Below are experts of layer 2 (counted from 0) of a mixture-of-experts language model. Rows are named router (the router's row for the expert) and show model dimensions 0-255. Each number is 128 + 24 x the weight over its row's rms, rounded and kept within 0 to 255. Numbers have three digits each.
After each expert's rows: "gets" lists some tokens that make up at least twice as much of what it gets as of all text. This comes from a sample of Wikipedia text that the model never trained on. Tokens count by the router's weight.

# expert 4
router:097098151135142106133174106117126107162137165116106061115102116093120152105094127094164152153157156124130150157119144154123081144105140120133087146136118105092137114104143096085071181151121126137083077137177112100095126107174136169103126088125135129077138121184127161113122134108140117159138123145166130108115125103151110119120134114142114083131109106106149113126135110124152135134073147126115147145137106085147136178116100144154143090153132140175152174115134116098144119092146134137133113139115136140146131173125152128157105166108138142130102082119122131094145179099150151124133075107151124147067158114105132160120153167138147132145125136123156141093127178123134139158124128142146135089123178125114147149133142154134104104101120114118142137127103118137152118140107117
gets: " \"", "t", "id", " and", "et", "'"

# expert 2
router:133146139127146115129099121121140149122109155130128108149122126135117148156104146124088123145142150149105112116172124136099149121143098114142117077095137163113105119107122155131148138101112166126083117147141147122115114104146124134122133132119099164133131160134096131106106124145119110198125109137164156106140146128150135160102133125137084131128121076117117072150147132099170161114105168112140169151155086110142119156137117152103141102092096100077135143091138099123122136141090062112143145114116137107131075147140072145151153157106144111161103112129125075162127162117137129136101131132119144176164118140126161160150095140125116147128113110136117126158094154141099072150125102124163149152159137113172151150192185131125109103169113108167081153115142096112141132144086117
gets: ":", "–", "ent", "=", "/", "ol"

# expert 3
router:154121151104183119138167125094152079158114139164137159156143126062132142165103118127126108145122174149124096170149099176132107125120090105138110119113130102127153182118109158163111123096128136148094128167137158137113101110112109157092138163097084148108128127144146111158126143122139113162131156131118173127112092110154114108076141119146081140107107139109077077095099165130144136142116115129151151153117117094148147114138127160117097122146099105118109123128116096088128097135160140140116102125146096148139112131140168152113180166090144132134147138113129147104088159120123114094109097112125152090140131118087077105092119158170119092107177120133111144097154139127091133116127099089145122123128152127178136130114164125167116119122128142149117146108156148143144146151123154
gets: "c", "b", "p", "m", "S", "C"

# expert 12
router:140083139136113116132123138113132098150172139134142120153138111131103105144137135118114126115163216126098126121136167106115080103114084153114028156123162107121135170099159140130111114131134065108106125147171125135115128107132104158113137160126109109155115074115104096162130174131116114163113123123128132137107098072122118109152145116104080107106086137091125094118134126135167107149099108122141094107155123150177084135148155137119161129141105154139120178129128144081128149114118111167122112114108143129136155131147122129138121131142127127109124132117074127121127131125153163101139116090149136138147127117138109148128123166124152147128139099127090109166126161112126169161155126101142130166118153097171098147195160120140105134158151140154086148132120135123150145097123137
gets: "l", "al", "5", "n", "4", "'"

# expert 9
router:117147141096112138154118108128141115124138153167135079201126117121109135144100097091157141120125134115133095126183120145079068117103107124155102147092128091129140157139157138130157137168075118131144101137129101149129135075095130154106115166138113108089119141140104148122116172161147128155132164147141118130087106156157126127113126089100077122118106144172138111132134118118169156147113119147147121147094089127137163132129137128121105085146138132127194156071085111106170109093101141074145146096086108123114102106139102122178137160134140102129146123175121117117151124113162120132111090127124133087146135122133124139138119119127156141146121157102103124178145185113129160106135132148144145109130154123147145118145130141157157162126110093141087161093126116150132126152119103
gets: "\n", "0", " (", "9", "===", "=="

# expert 14
router:163115126089102136208158120126131132131142118137104100143146148107110100122124098129146098144131131139127117158115136163126150106132111121120115121114158111162113117075161156097088162091066126131072120120104129138083130138118104119140123170119119137155123121111137111093133183120118129164118122110098156112138125162110131123148167142165129108125095109130138108115125126157171134114139131133141130122110132119155127144158154134113135089135121115156130170082124110136160099129109117141141131106111092122158074144156142146159118158095185104129156122112121132126090187091137131149176107122133119168129172138087115200132122118152117120140089119120097107131137132166103134117110120113181137068168145132152129132169177083129136148103170099120074116120155133157145126125119114
gets: "|", " to", "in", "at", "a", "am"

# expert 15
router:099091145131097114166122084112129168139148135159126095147125139131112148145146111137127101151146152081102132126175129144107093140139135170122103103080120130127157131089158125117166105138102100138148129165149090128092114067115130142147100124100141136101130149126112106119161168123113132153087147139159149097131170108119109128096160121122141133102088129140124098134135145116171122099133112144113112132138097067140154149119117202141094114169126107115146160067115083121170122104150138159099158121136145131121135127118109131123119151098155133161105106099146165130160122108096110102137099094138145115154131141117127112136099120118143123147108177112161134132162114114133106108068142116167142103118181126147157137172149149132124140154116149159084138117156135131153120144076186
gets: "\n", ".", ").", ".\"", "\".", "===="

# expert 0
router:152127145118174142185148123130145134143122146141153150123123139092065170140117117127107152142133153099111110123165146094091116132122124126119088158071129120123101123115173110130133123152094102138149100160120115135052126133117128157091136162124077142161096116175070128101154132113103135148103088125108137150155132123123147118145138086166105110109104136162118114122157133086155103085158143155112131157142154123178136144105110103151096150146150176124158125117096110069104095119107110124130196135099140146152153143137123148162130139149124109152138120157114122129130161107145090122096097177117146082131121130099139152154137118099073149131118142131132127140161150110130107158163127092131141134102170123152135113169132134136129137125124110132124102142135127104140062130122125
gets: " ", "1", "2", "9", " which", " August"

# expert 6
router:089126113126146130141163131099113099104119126112078075198142123100126144131107091096124116138102182112123139167145167118114128135131166120089107125130130140171156148143097142182077156163082141156120113124132151198124104090111144130103147145109113114129123165120126110160117129125126142145073109131148133174088103098112136137122144142130090090112079160101118104156144119089161136114135126149111132159138090144168131155139148169147152120113140120162108154145156090135151110124096098120119114128104146129128129142114112134158157130145145139142101118138135113138136145083123134122131127140105128131154128130114124138165117113197107169151130137104123149088117120123165096108146095119124095143126136171144134120114174082158088132134137125142076136138160133177141093124082147
gets: "0", " |", "8", "7", "6", "5"

# expert 13
router:074113150119118151136170139142113099132157116144146093100132138115135118094150073145124169156098157101130152144133158086109103114096139128133101135081096117094138149108146140140127105114128111162098121136133171134116145100129121110122134144104155184164124128121110153105127139137125103144138109149135100110171130142103140077114151103177141157099123166119148089103165096119166147064113112104146102143113119092158124136156142126158124163139145135152153109134118140120131100110106098109142142133149123110121087150144114113168156162112147109151110127139122119132076130100157112120119121092139141128127146173138141108136158183143125181127132169127148099148121115128118142102150092140143134066107146140111173160180124108086101126079146114156136128127186120127160121096072139
gets: "ing", "ed", " also", " from", "s", "ated"

# expert 1
router:142135107106119107155133147117136136117158154138133104121124137091154140079124113107137118175112150112107129135161167140138143110124139128113132116145150080119158126135147116094092143155112111112081116159141138112115097074086103159138128125113122135082133120091060144153128141135092127125104135146149139152103129137130128109137120121125074149132131115103094147161112132132186109116102155158135133113116117070154102111112142154144138123149091170109183118119135122072131144129107107152186129126169108097115146152146100146132131148079136132150154122155070140104107128106129153129107114128125139153119147115134115164140127161120120155141130151098082132130129108156126136119155118098185141054123147130153094140149145154132117114146173099176119163140146163103171097064114158
gets: " that", ",", "or", "le", "o", "er"

# expert 7
router:108105182113130131127105181135126127159112105126129100125109151098110127113120061155127140163097138129139088151127132100150146108148090152145099124108118162134122144104139141117085136130126124130138115155197102176138123082123150148131094126115090152102129128139115121102145129125140130156147133137165115104160118092076132100129113142159070155091116132142108136127133171083177145111104137120117114102143115068198133093131154128147110148136116171135138144093128115087152112115109123084136160122146126112155097134123145165155127210145098104150155106148134104100135128123135124110098136127118135148118128161106117139137144113161131094104147150118122139118137091160107155139160108120141133113103128159131107117149170108134136105093160171139124135121161171094149068153112138
gets: " was", " is", "ed", "ing", " were", "-"